{
  "router_score": "softmax",
  "num_attention_heads": 6,
  "norm": "rmsnorm"
}
Below are experts of layer 2 (counted from 0) of a mixture-of-experts language model. Rows are named router (the router's row for the expert), gate (a neuron's input weights, with its number), up (a neuron's input weights, with its number), down (a neuron's output weights, with its number) and show model dimensions 0-191. Each number is 128 + 24 x the weight over its row's rms, rounded and kept within 0 to 255. Numbers have three digits each.
After each expert's rows: a language model's description of what the expert responds to; "comes after" lists some tokens at least twice as common just before its tokens as in all text. This comes from a sample of Wikipedia text that the model never trained on. Tokens count by the router's weight.

# expert 36
router:138129121139102114108121145135105118167122147145139146088185122128173124152125126159116138134097154137104131135125138137121134120110108132153079165097145133151120099146136156166120119108147157119127166136111174121116172103127092134122151164116169102091134122088103164128141123138179130145113143132085148079138097134159110125108116119126160121128141149129124110149158114161154120180119114109115163106140141108142100138098163121143153172144127131135151139082164144130109148127176081172189113121168115098098153149156109145136121123168113096119142088171175101165132126111148176132
gate2:108170122093116104132115095135129154129123124111166169166114135165161124138153101131119119093171092125111128162152152161096139137161127134106090147100109162102151173131140113159159110144139128120109160172172134112132125153131125110180127108088165110127128148156135191153110112135127139132144095129178087110111104108098104156151149143103107142114127134151101136175141113165122120146111129108141147135110158134150130115111160140179140172162136124125137179116129096087117124160153118146087179138122079085141105131137119121113140110139139112128094104108112104135140077145159138109
up2:131107118105148093152142132126139126140102118121120142178140138138175125156160122114129077119165140093132144152176165163145190146130154147127108161111116152135114196139154108115132100126142135128104128159126134110101137119155115155143126132109153087109126162124135135170121097127127115130141109125178087121111090127118072102136132097102117134105148134151117128120137142134107140119090137123138157127157132143152149142139132149204175205133132124154111145139122112103137148166143123138057158126088133124118105133143102139126103135143165149156072112138135134165130095106164127093
down2:105099155108108067138116086119114127128121118127132129173103122136140096108129112148151104130126147118129165154106096112079132164117090124071128104106123154141126175115158100095161109101145089110110152133095173112115129117131115143137110088091125118089120130144103131172133108076107134149139119151117110121124152091155099091162082145079156109137133101168113122159162139125153143117120130117130115134126124092088099139101114100145134140167155117122144088127129144087144157114117130171141143131149150153113108136189148137118128174140122191145129115123107158176120108116160109117
It responds to: Articles and possessives. Determiners the, a, an and possessives his, her, its, their, usually after a preposition, as in of the, of his.
comes after: " of", " in", " to", " for", " on", " with"

# expert 27
router:136154109128120074122097095184126140099110155133126140144109124111133157086116129158141106127075100111106112121107121170124170131100107081121117158149114128144087115124086163108098119183118100109150169141139110120093113103126110093171106183148155112139143104157134154127151132128153127105100120132131130130104160140138121096173124119140129185143116154117138115121107149129093154152110110160113145121139113093123115135164135107137128100136072161121148106145151119113074168125129081097125160109147163108152112127089136131111127096097132101148125098148158083137158083146131132118
gate3:148133120123168142112119166150142099123134114157139149159096104138148093131138143110131123098130161093132184141126104096109149131086161159139168146182099168128102097120155112157141095102145117142095192099141110128108146100146089139124103092143141185124116166148118144117160132131120117139056113141148102134073123138144136115141128110112122123103099112167169170141151110131120127099103148143173163084101135165109139120123134097097145109149106100134122113129097116128127094127138135121165156125128161145116104121137159168126107121127162152152138138171132120147175102127127101160
up3:122125142122097139136149098093100158153139096111119128106168152095117153129151138165123125150133118145127087142137164144115095101170074117135088120109128085146162140147111143112121141127129156110152065160122142096130125130097171104146112146103113089121148122101136111152084138138146176111180150105091139117181130128098141131107117128137128116153140134090117112105133146104119132145152114086116106164165130115149121131128129164189117109104140151118115142140149114107144166102142151154098107118131090118120124098154122093098147155132064118101119104107128152112070179101132150095
down3:161097140076198144094143142148127155116118108138122154090134130156178112153150105152127110084123176125131142108153117168142135153149180113171157107146123127154093118081101113099108156093142117116088136153159093156107109111115094114112150134118081144172119110127126115136122139124147108090135117132117089135126157147121166110164138106143165146142126125176119147149122127137149126111099102098172139144107111140115133071129166128131125124149120096098168128122145110114163115161136175113130133141135138122128123123132153102151146096130159148155155165143132167149137098098136137069
It responds to: Word-initial lowercase letters. Single lowercase letters or first fragments starting a common noun after articles or "are", as in s-ashes, m-oldings, var-iability.
comes after: " the", " a", " and", " of", " The", " an"

# expert 43
router:125115147139140157145070114190128176103094155105149148109125121150088129111143157097125175098116125139121152126131086096145096125121039121161114146121128142109140134151126120112124137135142079103152114153152101150141151086118148134127084101145147119102128117123104127105145094142133118117139180149086088170102138157143125129150127135113153168160122156111154109112136124160123132116133145161162145128132135091151166129138134120143138076097109134125085137133099075135163105094149092108104123145138121154159143093116156135096128150086119118116119151133133144135134100182098110124
gate1:104099143126112130125160120139134129149136138095187117101106171126149118092118110147137157158092114114133135149105087143148146133160092124145116143144122158097143135102163111113119112167087106128126108133103142117124144160104103202119157088127167121115124121125130139127121144111096135114120137113130157130125113132119122153153143158116137120141197135099168113173184108103161099134117138111144160128143105104162154091134127130097111131160082157140098126098074105151115145110119106164145102133132070132138152157120118133102136094081082115121160140115099142092128068119147101107
up1:123131127107084120193103118148148101125136141139141110111123123159144133146156109111124156150117128115125126148159108060147121150156105120136151163120126149134141101122143124126152165114155139131127132138127091106141106125123097099075138155120101140110116150120098111137123092080168139153106148116101144068172123172068114109109116130135139149089114121137166156147135117160148154109147129100129110089095127150089081148125166143154114128085146155094125140116143115085173115176167167129124121120123132107104125091127078136147097141112102147090115094144182098107125152124130144126
down1:091113112111132115096100152129093138142125113123166135080103107125136120128074128166144105107114152113161154098137131143117149122077108138131103097136115115139108144140165139110137186121057123147139138121132157140104123141123115149160107127158132101133140119125124139130157135174094117120130143131132155194124129132132108130123101158161116095134195092074127131119126154113095152162110113133110163139130097096143152152159082140089158125137128125164151132138155126148173125092101150110102142126141115144118104126123179122154137146178156066160137149149124126125172141127081123106
It responds to: Century part of years. First two digits of four-digit years, such as 18 in 1800s, 19 in 1991, 20 in 2021, often after a space or parenthesis.
comes after: " ", " (", "–", "/", " $", " £"

# expert 44
router:144085114104119117150138123166119133155131148082118107089109117166164100147112065086148065120153118144111122084160130129123116134149144125141113182133094113154113129109136116115171165143106152116121113092120140152133140134108132134128149116090118162116137150112153080117161148112167174134096128138105143121090118121132111119109127119109108164137156141144103134065115153133120131146093068115138132133169145165087095160116144116116133138152147142147152126113158161143134139116084144128069131146079134088140120135128148158140104107101097115135160168122176124158120140151116109117
gate8:115094097101089100114111129137137151130165140109115152153141150111094153115151139103086138149093090109127113103114126092138152125164133139153141128101132132074106147123122130111145137142136166145131136077117114122103131167160107126145143155076095147144099106123164149073151117182131127135078092128131115154113137142113080132151150126185162124154159133174137132142166143144153143096133096108165142108124106151095139118119108143121154132165090137163122162169130143117084128159119126109121130137181118078148137138120105130125108083134135177138162109161131105141137092124108099144
up8:152074121128133122110126164190124181117141153104129124145135111105126131102126117103130109093152141135169153094110160099154155136163154121151154121146121116114118126123125129124116135119138131150169105088089137110122122101113102138177133147186137116116122108133104137114154096094144154142122104131113100142090103118130135105124141110158112133186136139123192107162129157153141082117138130119119125123138118194170121078121106149094152115145075171125165155120085128167154116158108109111136154165155112144153097137092136145105122118123114102135115154158137133126117123134153080183
down8:119095117110121130146098124111172145143125136148164147158133143153114121126116148087158153138172130105108118106083164139130136110083119102109141173101153131105139095170124103130139142121174109114153111133124140129124118130136096131111107122150098120104149125140114149103163140120116082156117115104143150151111144137143105136142144125202151176120113134089108130120157103134148131105093165181159120130131101090141106131152113116112085148116163112148131103136118096152141161132153166164111139093080099126101131072146152064126133129138181118072159081103119121139107136139102136108
It responds to: Adjectives and -ly adverbs. Common adjectives like new, first, known, more, British, and -ly adverb endings such as Short-ly, fair-ly, hast-ily.
comes after: " a", " the", " an", " and", " was", "'s"

# expert 24
router:111116145178085170129163115156135111094103157135142143143128124118118117093125147121108126110123106125111147115169163167104106115150166175142127077116138092138134168124137142128185127087117110101094111124138146085167120120126080127103108121105138133108125154139144086118114121132134179137097122151158130125117086125120123130119129156134122107128076130109100163130120148126124156132137130117115111140124124104131111138092141151133114119100134147123167132118154100117140119163124074091137153158123180120163182157156130104105073113087105139119066137120133162137141124166151081073
gate0:142135180117141103123124148098125164108119085143120133125112150166109101176143110116159112144152144123124127161135101076150119137153136102121114149132172144132119100143081109119157158159123137151117131142069122125056120125098089132104127107103094063106140126113114128127175168100112132109167150125130125138100135119119143101124119110103110133116126107123139167130110088157102101104147139120149132122139108099152145111139149166104161124151080120142151150138096128158097106076114118108135148127155157139117078130087170139140134112125127176172157154175152155150118132165140148147
up0:174118134140113091144127136110139177103118094121116143117116136134107112146137107115129142135136158134124159142116098082151130106144144097147104140144142170143137105153089135104139149158149124165131123162064138125074152136123090108106099107107118077159126150125136165119165187082137125104148140121132145152122155148128153139097105101113132132123099102120132153139089069140103099114132130135141153141167094086121168146142170147125154143150101116113145115127106156129086077077130137099116093132167158141134105140112159118132129094130136160143116134175150156167123140181120156126
down0:151142187139137150127108111130137087141083114112133143138144146161163124123116116115157161144102129104148135160108157168086140144106097175141147145113121098144164104110154135103117156133172113116152134156134127133147080113087145148144130121161111160124126083096115156145082135133131074159080096139110126143098128138104163132139144151118100110141123148134122110113188143096143113110130132158107120148092148167169115090133113143098128148114134111123093120097129133138139140151167085136178135074133136138151165153130091138140141104143088144090135112106127103105146124151179116085
It responds to: Capitalized title starts. First word or capitalized piece opening titles and proper names, especially album, film and song titles, such as Enter, Out, St, National.
comes after: " the", " The", "-", " \"", ":", " of"

# expert 41
router:147143152103142177125135145144160115122166166111114146128124099094077196082130146156104136109102140132134158133115140148092119170127140121149087102145161170133136157137132139108140134093149133120099096154113149125151128087145137167157131140147094137111125158168148119153135171119121126120101168154104093101117164110127111155150127148124165139145093098127161113157154132074165122115095097152140119115145116079099165130102154108168142098157134140121125099114141125115143118157128063128141098111116162164131110152107157134105127136119128175150130134135111134130075148158102147140
gate7:111139134110097167114172165095184131149132112116133100123107150092081144116117137104174120121093080160097136115159172092128156135147095121123120124133132157161160136120111121110136127135106145108184131189121130135153158111124140129171151109138160121130149119122132107145144102150150115130086119132136096122124082154097131199106145102055184172148147109141138141145162141120170110137147124128118110125108099122120161155144119075168146145108122127121112151149139125125170136140116129133154135150126080113124124118140141138090149170125148148088128148135095133141102129161139143118
up7:123102157105128122109140107104144113114167146168129152126142144115149128087116126158118156079142160108164124122129083125139116115163131116121173120126158115145143087147152157131140112146121129149121115066107087151159112090111108121071146147158086127145127153104123135128109095107111134100166114126077110114109157170170131121102093129126074120144122125146085124154117158174111131090127094129142089102090119142142147080139135204166132114111132151175134124133143083132139155132125134120187132123120144142145127176136127144142124144147129137128124161094151140086097137110130132119
down7:127150099137098139103134119128167129110044136152131129136152122138113128187129131099120116128105111171097137143120117134141155159094164124134110116164068139104122144132126140120090137133106147130121163158098174123132093194101123121151119135114137154130102126154117124102144143109144147143110166158158149136127079101130137101173104119119102139131161180100166141110123038112108177154125132163111151143154143112135148180130120112108139093112123126109120130105110123143118085130137103148086115113168105115126142078120132132086146121115133135108137081155122139123135122142136123106
It responds to: Word-initial capital letters. Single capital letters starting a word after a heading mark, quote or parenthesis, e.g. the B of ===Books, N of NBA, K of KPTN.
comes after: " (", " \"", ".\n\n", "===", "\n\n", "=="

# expert 12
router:126144158147122165101111105100145123102172163120117091124114108100169094146085151099134105091096146120149115123131137127117115112117119115114138115144104169182136135156134127122148152068117099117072152132145121113114157126103114127136143094120134123128144114098095114091125128163102108095152132154110151167133081127157118106120161125116113163184107142109129111102131102169129106131191156104084102132163098139128097137130141172120144105138113118117131136138130089123147122091116134106116144175104128101129130086117130140123155199132107164114128134118145169181110123166097113102
gate0:141138131133159101106106125095115114141151132121153150143121140132178162119167136153125102106173100114133110150161134100167129128164128141098145157099139151107109184081109122067079130114094138142143132116111082150106139110126138145131158104147109055115147168134146131135093129150111094129136138149159134175098109118165172129120104134117143107147148125143184151154107085155126156134139126114135137122113146141095148168142128163123121159151130128114186112131156121125144138115149110136082081126107094128094079136124172129135117137114144149158158128136115148154108080145130105109
up0:114154145170138107157127161101130084130145084128152147139100136135146144087163092126120120120161104158156115107121150073153185123114126111115099143112166098136127193113103132072093118132107072138118114097115089135135136086098143145116132139107146071124115166121115135138143121128138094159116128123172108177108128088160154130146130128142114120111120103141114143146126096112121112138126117124121167122125138120115133196104139171107143149167108136109135148132119097161104137106161123142081127142141103147094124135118180118107125132126130139120182159171161148119132111174127148149
down0:175115160106164129118161127146132114125124127131138120100135095095154121092097146127069136115090116122123139115157174176099097129139112157142183111148116130111121109125155148166059101134139126118102177147180185126139113116106144143136176132149124146144099112101143137114098118137141117117125126121114101103100126144126126078078135159139119165125126152109124121124117135098120091142127150137158073101134102112170084136091135144151099096130127138146104124128108109179102157110154104138178140158140139107106145142122098135132124144187100106119133124117102135098120171111139128096
It responds to: Year and number digits. Two-digit number pieces, mostly the second half of years after 19 or 20 (20-00s, 19-79), also table figures.
comes after: "20", "19", "18", ".", ",", "00"

# expert 18
router:145132126089112087101074097104139132142131156103145171103168126169109142137150141096134103139147156102129119092094110123159096115127149084119171153092089121135122152138134153134138127126135170121101150140133116135103108112140187136166143114163156113098097108080128120153157084150102125109148077110161137098134137169105118081135102110130118118108114135138125109135102108098155142140115100103140122130132120131121171118120123155131151168129156140133124087118126077077127129116141129097091118143147146141173116136087114089174124167115151132145103086125098145147144127176117141162
gate1:114097149128149171146122105116095145102143133133125165137141153128114130078114129137145123128095122145158138164125134138125141115125093131134117147102091111090156144086146150149132131126103101135109146140122139140067139115119108127168121125087129150143143084098131116163147158084099130128115175089146108088123125117182144101124082166142124104116163181119135134133088109114182112108118127172134064102130095158149148104125146131137137117125103097123122096129091107156087111146147090158090114128134105109113128154127121173088124160115121097183113089128130143133159095165138114152
up1:146143087105130118169130146123140114084176139123101162157132142120133133123147120124153158138146139094112115162147101072192113102124087125088162139111100149108117083109111108096148154125132105123125134136114128123085104135127118114135133115138097075121157111108090147124131140086145120107153128104110122132151145155102134110088064127140115144088117153117161143165114125144161149133159115137150109126112149166080075151113157087150142132137151089096137121116131142132129098144101129135083168140135125115084142111147090185123127153092143151144105089111161134150106130171145124141
down1:110142110118139111111118136133095110134084115129140155113102118101142151158091108147159151144117147126157153097129166145096119196145157141133093157125112124122135146088154148161095129133129133179140105131137108107123136110143141157124119133117108168157140089094160119144110083137079145117161136131123146141109098112167139138122148155128123118143189119093143143135145160129118127124125134110140134131166093102130177142155097103067159088125119128143155125111137157137152118126127113130138107130152147181154152126073167108136156177171152102133163155100125101095158130098092114074
It responds to: Numbers in coordinates, years. Two-digit numbers in coordinates after degree or minute marks, year halves like 19 or 20, and table figures.
comes after: " ", "′", "20", "°", ".", "19"

# expert 9
router:102099128167141165133154171197069091195113157146105124103147120163144118109131128166136093086131166136105160119150152090091148110116090141111175116099122075085127136138127127117137134111164143114141112134107114166116127080133136157112122111092105160135086126091110149092157113140129124112117125157146124118109108124164123142123126101152124126109095113112099143096117164113127149117129153123145126128141067124155172157112106130111131133139075146153082108127141093132081117116136123123137145111152158171147124140126129104133126181109097140118118161159141132129106132117132122144
gate36:111126121163104133165146171138132124145159122101106132135095109130145133153110090102144132132148105148114103100157137081085151125098144083123127125116114102096152134093120151155121138155115119150150094104121159120105115135168132121117133113096126117086135144076109127089178162092163134106108105127129170133149120094139131152123149108138089164150154170104143116125166147155135112096110075141144128147093147120132110127105133125105113136153145142172142083143114109127095068081108111112122178137140128128120151127142104110146128159091115136107132082103146197126086096135130167109
up36:089141146132107170178136133154139125189117137099067162121120084129120131149130086136123125118101147129151124129151096129120113096106134103112140152121111102096113135093116128112130154137111134160089095101140149156094087144102135119108119110156105138133135134079125107123170138136164102130135113102174146119132106114125101151117116126126122112125140158086110120133129135063151161085147069160143134191121151177149084136121127135108140123148149129140146108095108130125107090089117153112111127136121146096123189091138136134123154122129119120123131085105178174121108128107138123177
down36:134096122125106095088117126084120117108106126154157093146144130126162127136148134126097137114143112152132097132109160120162107123143128158139106098118129132189114123123131146125142117087109134108142166111121133113144158119150158148201133144082170141129147112168150123149111117133104218142104158152110100100140137130129133082127151112138144118119123109120146139115127107174122091141123217088113105110144132127126155106120121121117110148105124119121161133151108129137167127090140108157122132132137138100137077154125151130117109108124134148099093165164086101126209155125115141141
It responds to: Proper name words. Common given names and place words inside names, such as John, William, York, London, or the "Salvador" in "El Salvador".
comes after: " |", ",", ":", " San", "-", " by"

# expert 11
router:097107137071123085122143143146146110102144124104144135126178108143107107142122145176162161080139143105150148106139124138148108169130140117122108149131152117125097151147125175177146113123146088117095144140150102134096148145104095119137134145122133145160128153139130120149113106193121148092147112119162135172159152143145121097138114114084133149134104114133144116153128098165133104189159106125125131129173120152088167107124117155148118138117141100155166156144115162145110129158131142117150122132116174155182108103105164102101134177159141098163130163090168155103140106129112125133
gate2:065136116049110143108111099144143164148136101121098155130121143117123136166210171169141126119130169122136087128108108142145119114154139091122116128126117174143172151106131097132115100147122089098141130101117133114121112108118113137173129113120137100109141169145119150127134144133145111124146150075105093140156118135088124149137161125124101153080161112119099180161104114140142085154136099128129134171118168107171164111135141138148136153113173133138127126150127152112131146119125097150142158131131098128119091171138105147135135128131131103132140115072173110110147101113146144145
up2:176138123162161124119145137100122093101137134134104151151141091124158152085084111088116127148106117104164161140138144140108107133075098128152144093122147147078090156151078090123117155088144173142122119135138122123113127165146132109124117133126095163118157104096137098135104122122100110122100128140176105124118092127143096109115122165123203098139133145138148078105152130123105168116111148162149137125147114134069099148145095132116173135100092146108101135129129145153153156135132149117081143119123142151109142102148135138125136089122150151125127107149078136172113139153147129092
down2:127141163112142097166098121149116131130085121108171132116105139168088124130180124182144123123125068124128122083112130128103138171110092128133113121106109075164133080159138137133154122165149100144122126180176131133114122077100106125154105091150159143156112120179137122154155109139110145121149131119150115129117171131141130153099117149076097119139115132115092121115114138145156091140104120084153135098113100154112154140135104160131087085114099133155119127117096103118136073132127118160135103147122120146156087127088128088119115121127117134095119118146147158107131161171118133147
It responds to: Digits in numbers. Single digits and short number pieces in scores, tables, percentages and counts, such as 3–6, 1–6, 6.7%, 7,293.
comes after: " ", "–", ".", " (", "^{", " −"

# expert 29
router:150109157142142173108099120075138128106174126130119109175131138092156143103146142099106120135118156094118091160148137051102103089105141113156105110113117168143146147139128105109126152118126098123166097111106163121139073092068133132128138136164090143115084139110153106121162168159094145133098147139109131121135129150083124147123163142112150096123110130139141112119112090157133139135098127106137151127159140118147093125147110138066138154113132097119103079130148138128122124130152135134150122112129128116110180113099151119160127118134115114155086170109129137096166167124089132155
gate0:129135111163123121136116141085116110156127129138130161131132140151149107103113149138140113139144100132119169149150099072140105160142109133098140149154098138120108135103108137098133098115151178156129124118066097072092130091132123158072130158159126072130142104142119142192117168154103134120151154115117171087141153143105144130125094111117157167107177191105130124158110134116152135133119142111162146112123133142108146108124096146151129147127095142149120137127109115114152124104084097110117099132168173122089105119106145122174123153120132138143135146158101155141129159164103180128
up0:117143133135141113110122135123138120138140118114138163121175140185130134091077126164157124138163137162111184117145098070138114149131137151124139125169115156126092136102116147131121122127168146155118131100060109077109135084127104146058121161181131074134115123148118159185129159151101124134151140132120168094159147118126138154118079133127203154095127129112127133156103158110150155132098113121147142109115140137098120110110131135111139160145088147150109107129123105138135117101083098117125092130162146148108133154098124122159126159125146129116138147141145141105144132137104163119
down0:156121104134133142135077163176144117143162122094111120101138103145146149128077120144131116143114187144150140190111160139119117117121120068091166144156109111096146141124159157156122144137163118099113128124136133146103166122114143076172127144120120145107092176133125133146150101134165116110177115153126115157125166134145143158139158156163146111116124128173118117141153146128124136134127102140115094140126181141137109106109100126133153135105105110126081135190143131112110143131100136089135158119116136185132130138079118155108165169134120136107127106127141134140109075105175146123
It responds to: Sentence-opening function words. The preposition "for" inside sentences and capitalized sentence openers like The, In, This, However after a period or heading.
comes after: ".", ".\n\n", ",", "==\n", " as", ")."

# expert 17
router:162130118057102166110124141121105146131127089155094133114160112128166125093149127133097090160164156120154119135138148138190123109164084110125142182143143133110100105161160130092134123122135154104126156099111117131143113119157136158129130100121146119126112151155143120157139080137118126125121091078121106115127108110139127119147155103145095093093128120118152111145147087115142095134134115132113150122097109113116148141144166127159142136095106120176136129157137145109137138098138148157176172139103119154120133130124117094146133168150054118135139139130173134096129181106155167179
gate1:121130101149128152130120134129113111144130080139110123128167153127133105120101093084120153177164111133128114135130113117129118147122075129166141120094128097135100098141166191112115121154105071145125149144089137157080128088140146144171136163137156138141133096158128132171129143157079111147121151132159131128096130120127144101162183166108104113128164148100129134131149108099108108082111140135073149108129091166104166131126112138147121112154086131175102107166131107111127155141135126110133073119116109142133109115101121121185137156118154122156132116131159113113157074120138133136
up1:106134145081115107127159142091158133112140121130105125128107117090160182138155109120099126145167134156128129142159102116183076132156122111099155109115129158092125111136135107102117148090175126117103158155157090141122123121116103092095125125134130139154128126128121163106132104107158123160174146098118164182105090144116118156110139085149139162114102132125138129118120087138144128151156090120142104132099145158133120101127142111119133148103137115075148093123119112149134095139135091141095177144143069103118118073151111159140126132114102117105074095135175115113154159158111154125
down1:132132154110144140164091109151151133113106110133096102111155127156141096117090112139128153136089163137133154102102180142134154171097130108148071137107121060142103119125126122159110138105085124166140152094140140130122152107142133141172133110102125132102138098101153131159106167148102124136090138140135127127122103101136103097160133136117135116134181118103144139095136131113118138118134166104086144116151072105112161166159151120120125108149131127167107100127159117101104113079136138104151096151123191151143165153111157116101102151175151099143109177166119100131132109119130144099
It responds to: Name-initial capitals. Capital letters or short capital pieces starting a proper name after a pipe, colon or comma, e.g. A in AZE, Abd, Kap, DF.
comes after: " |", ":", ".", "-", ";", "|"

# expert 26
router:142126169106148114113098135133157116135127084146112134128128159109144172094131144138099160131151141113103096135144093135180128126127146157129129129154116095111140125098105078129115131091126114153138118139138111092110123084100138158129139149130150160135155149137170088121101159108134139139144087128194087139086159128122109121142117139139160146085145102130153107127089162142124099091117120110144155123104173151121153145105189162131162181109126170120101128104118104166089155110136137146114079123096118167123163152153144109113108115123133138096161088096094166141135108115110154121
gate4:150138092104099139102111117147163151105130154129103129131161158136102128114144121133120136124161142137118096128134122150115121100135116173117167114137130127180177052118113145097147078154133159108116079096115145124145111124125138128104135114136141105130119082123139207152136127092118157127135073134108125118115142096110163160142132123122141149073103161116109155106107106125091127145091149107122130083119100147084086076128129116110123135144151130140117113120146081132099150130105115176100127160134125120124148146131134114106105170118111138135140151069132177150149153115122143175
up4:112144114128109159139097088102154134085195157154117099126137144117145132101137130105122084111149142118142135126149127126103122111104128139138101093125117123145175104125092128164146102156140153114146133109105160072165057137144163134099151124101104155075181118151147159139121141107109163090097138143153138154167141151140124138112145146103127141071096147143162115110136142150141107124103098121151147122145138087109105118107144116140130122158152113128183118134140127083111139147125097129091116110128141088082093148089157160138146137095146138102112121136113132163178128115117153107
down4:162113097116166097116142173184101127168084082108096111152102112094106122124164133151113149139123144145122159092108108120143127136178168089141172131131153138111094091109105127130127125133124146105111130169122132141092174110109118144142072138125096075149092135067137121116095069139111154129137108096109134125138117129111124118146133105160109118168096127137130116150133138115100146117133144133115117124159120153113160084183129139124124102140103138137084130119098144188117094123125126099131109133138116131129124114161107116160137134163119130188080111159107135099149111132143118144
It responds to: Line-start list markers. Hyphen bullets and spaces opening a list line after a line break, plus odd pieces like a in Mos-a-ic.
comes after: "\n", "|", ")\n", "\n\n", ".\n", "-"

# expert 5
router:163125138144119159118112105126148108119170135152123153092114169123120144143104122129158169121104137139125130096116157140131135106138088160130135130106126158099165122135115088177164154143128163149084145129129090115116133150129122123096136103145108148121100121090107084153132164112149075140152175142179091087142182132126123127135103145113147166129169087129158118131095174131156172141085110139144130135104140083122149104143170163137122135153161134156126139119141085162142133129130114147184119120093143103167085148153106124107117118154131114121152105100110156153087129102118153112
gate7:111100105146168139131164086116158110132141160127176107100111126098103125115137119140115100122087145167131133118085137107111131145137068111113112118128140134133164177105123113123122174082137126129158147143138162112108132110142108158127134122135145117125134142158106099112088132107178081141167196114115127093137104119137150175140138131119171103159143103103163122126109125148114146130122143151105128121174082090128106148141128125106129122136107125083129195144102111106182147137112172089104116115107111115112169127165157130164152116116142123123161134153119147154149094159115093137
up7:112041132110138144144141132096130128146142155102152123133120138121112139110112122191127117101163151080175147140135128130182144128116112142126189158127156153083168146131161142099134124142103147100106134156120123112126117122122144101163147127120093117085143113108111164137136121163145143148162109114107164138114136120132171151080103117134099148136116149127122130152135198132081112102135104117133131155147118159136144118164147163132122169120163144149175125148139105125101135105144141116175132128119153170105145142115118125123126096162164164138120119119171136120168097078102133156
down7:083159087140103084163167137147126083085111130096122147185105164188175090142151109107110104089111105108112105131098158126112121132093155141133136124138117107158130115143159106145136136133105108136146104145118145130143118134141144126151125081147149136107130127148092110092129126118099123127140147135184111127121110134134120140149134081103130161088141120186104118139120079148141122129154168099100127156077133115136112122072155112134161137121111156114132146140141170105136153105122112127130134127115129129171103087103107154146149124110129106131178178151133134158112150184134113098
It responds to: Line-start markup. Pipes, hyphens and equals signs opening a new line: table rows after headers, bullet list items like "- Genus:", and section heading marks.
comes after: " |\n", "\n", ")\n", ".\n", ";\n", "===\n\n"

# expert 31
router:105124128108094168093136135080121102135136115071133153128156131130154074125094137152130067095082136159150168126127120129145116149116080098104111151142161121125145170149165179115149139143137176099098101114137129115115107199117131092148152127144173103126146158168094151142125111155130177144130097138114104154147114126115111130127110107118122101114150134136134109143149104146117114124134153163102111120095123093155111134165157146142145146136115110122123151115154192155151117106140154126185131135162135134190128149111156141117126112120100117125145095122115166114140099113106125121
gate2:101130125075120104133134136117156169130097109108112134082092155114141126108179130086107120120129203138153090132153146169150109108098142112114134119120091134128149130140166151151091111109093087113162115115108118132103135126098121070108152132156099126155117163109170155120109115116132140105119143132157123120101087108161124119118121134150069121120095098143114167199134079138118091175144114098119128091124100097139137141115116118116145134107165121097154140088169090141127141128116100134141132104167138120162102139145120165121134128127142121106131118145166123152164135104151103132
up2:188127117166150116092146105076125131098137186155150152143151134128162136143140142129131179099107118144129166122113117129120130132164147094134149138147086131124128152154116114096158107113155126145091158155173150095151127152171144141170138155126137161111141108142150104132143113135113150135092152095145126130145146116081118113116148104103167091140109130124115082108090121121057139093155158106160132157153133171147110142120128122120140138105103120126105087134144140187120170116083091115089146136161128093116125088133159136113131094136140145125119105128081155139143133144128138095
down2:117126081072103108102123122154091099162124102109135115105105126170164103101123100095137155129104143128141109123159139154090135117095157128176138102135138118140162148150144163107106120123159137195157144118143149125116096099087149124115128110092110153122118143132129162094107087112123144092132090123154127154076143126130103156129100143168101136091124104145119079140161111106118134147093143132069138157104079149083130126128158150120162144154124137121122092085085123141114126102134160165141133142149129169105109128091093106165154138095122124134128116133143142118113114165141112110
It responds to: Spaces before numbers. Bare space tokens before numbers, mostly in statistics tables after pipes and in dates, as in | 0, July 5, by 2028.
comes after: " |", ";", ",", ":", " October", " in"

# expert 30
router:127158148160105091115135129157158126115094124161141154148108100100150135154144135150138129107147159122159150161150111148168152139119089142148134131125132120132147132113119154143133149153126089138113143133128161138120134103092106121136137144146111128101132144117087144119106146112126081112087170145177091170171101174142123100132103124128137117114146140111147187133160127089098190162129104112136156128157114074149131102109143165127117155145088129094137155151099153133131127150128131144181134104126113165201153151142105167161104156137132119153118095181110081109151148117123138133
gate0:095143085164079121146107113118153166169154081149124127132121136141107116155122122143114089095161138103103131140146085095142124163111143156101101097156115134092110126091122163135113137133175136108104124114132141110127126167156105161112096136116164081147115123145091117126148144104078111147115166155124133192084115151145130120125153099089142162154151120138136165128138127109149148129075083113136128115149134149142122121163123153104161137111107118158153137134098076115108131108099155125154106122131122149177092129107176126150101113118119176125115135131120154174138096145134103145
up0:078156083169106109150120125139151139152142070130120134131101109140090119159114141115132098095135096112128138127129130117138141138110154131110102096163111158104089139107123148139119115132157107115120106134155108126124121162162103116098092154096175105162090150143079118138113125095115116129093183160116112184096084146118124156143169117099123140143136108159126140153136116113129188144075076126140112100135135153109111151143124153119141123118101113135164118106100107122100089123133176121145132117156147164184108126091167155116111099111110155112118151168142145125155101141136102146
down0:156127121136147140105120194125112139120101148124099130125137151148125145133113128110130135144090172118134114144104141128104117085101139165157174092120110136171171141144111137114123107135121117103134132151124123111119146115113136124168118127164091175163162111160159133142127190086126143150127067152130096130143111143096145097126133141175138120082109123104098146102107131124115150160139106131131115139129165100163141100134129090112136121136131112094119114160199144134127180187137123064131127130131120112135165131190093128096107093152144106126142140085119138128128147124098167115
It responds to: Text table separators. Pipe separators following names, places or text entries in Wikipedia tables, as in Kyle Finn | Hereford, Event | Preliminary.
comes after: ")", "0", "\"", "1", "2", "3"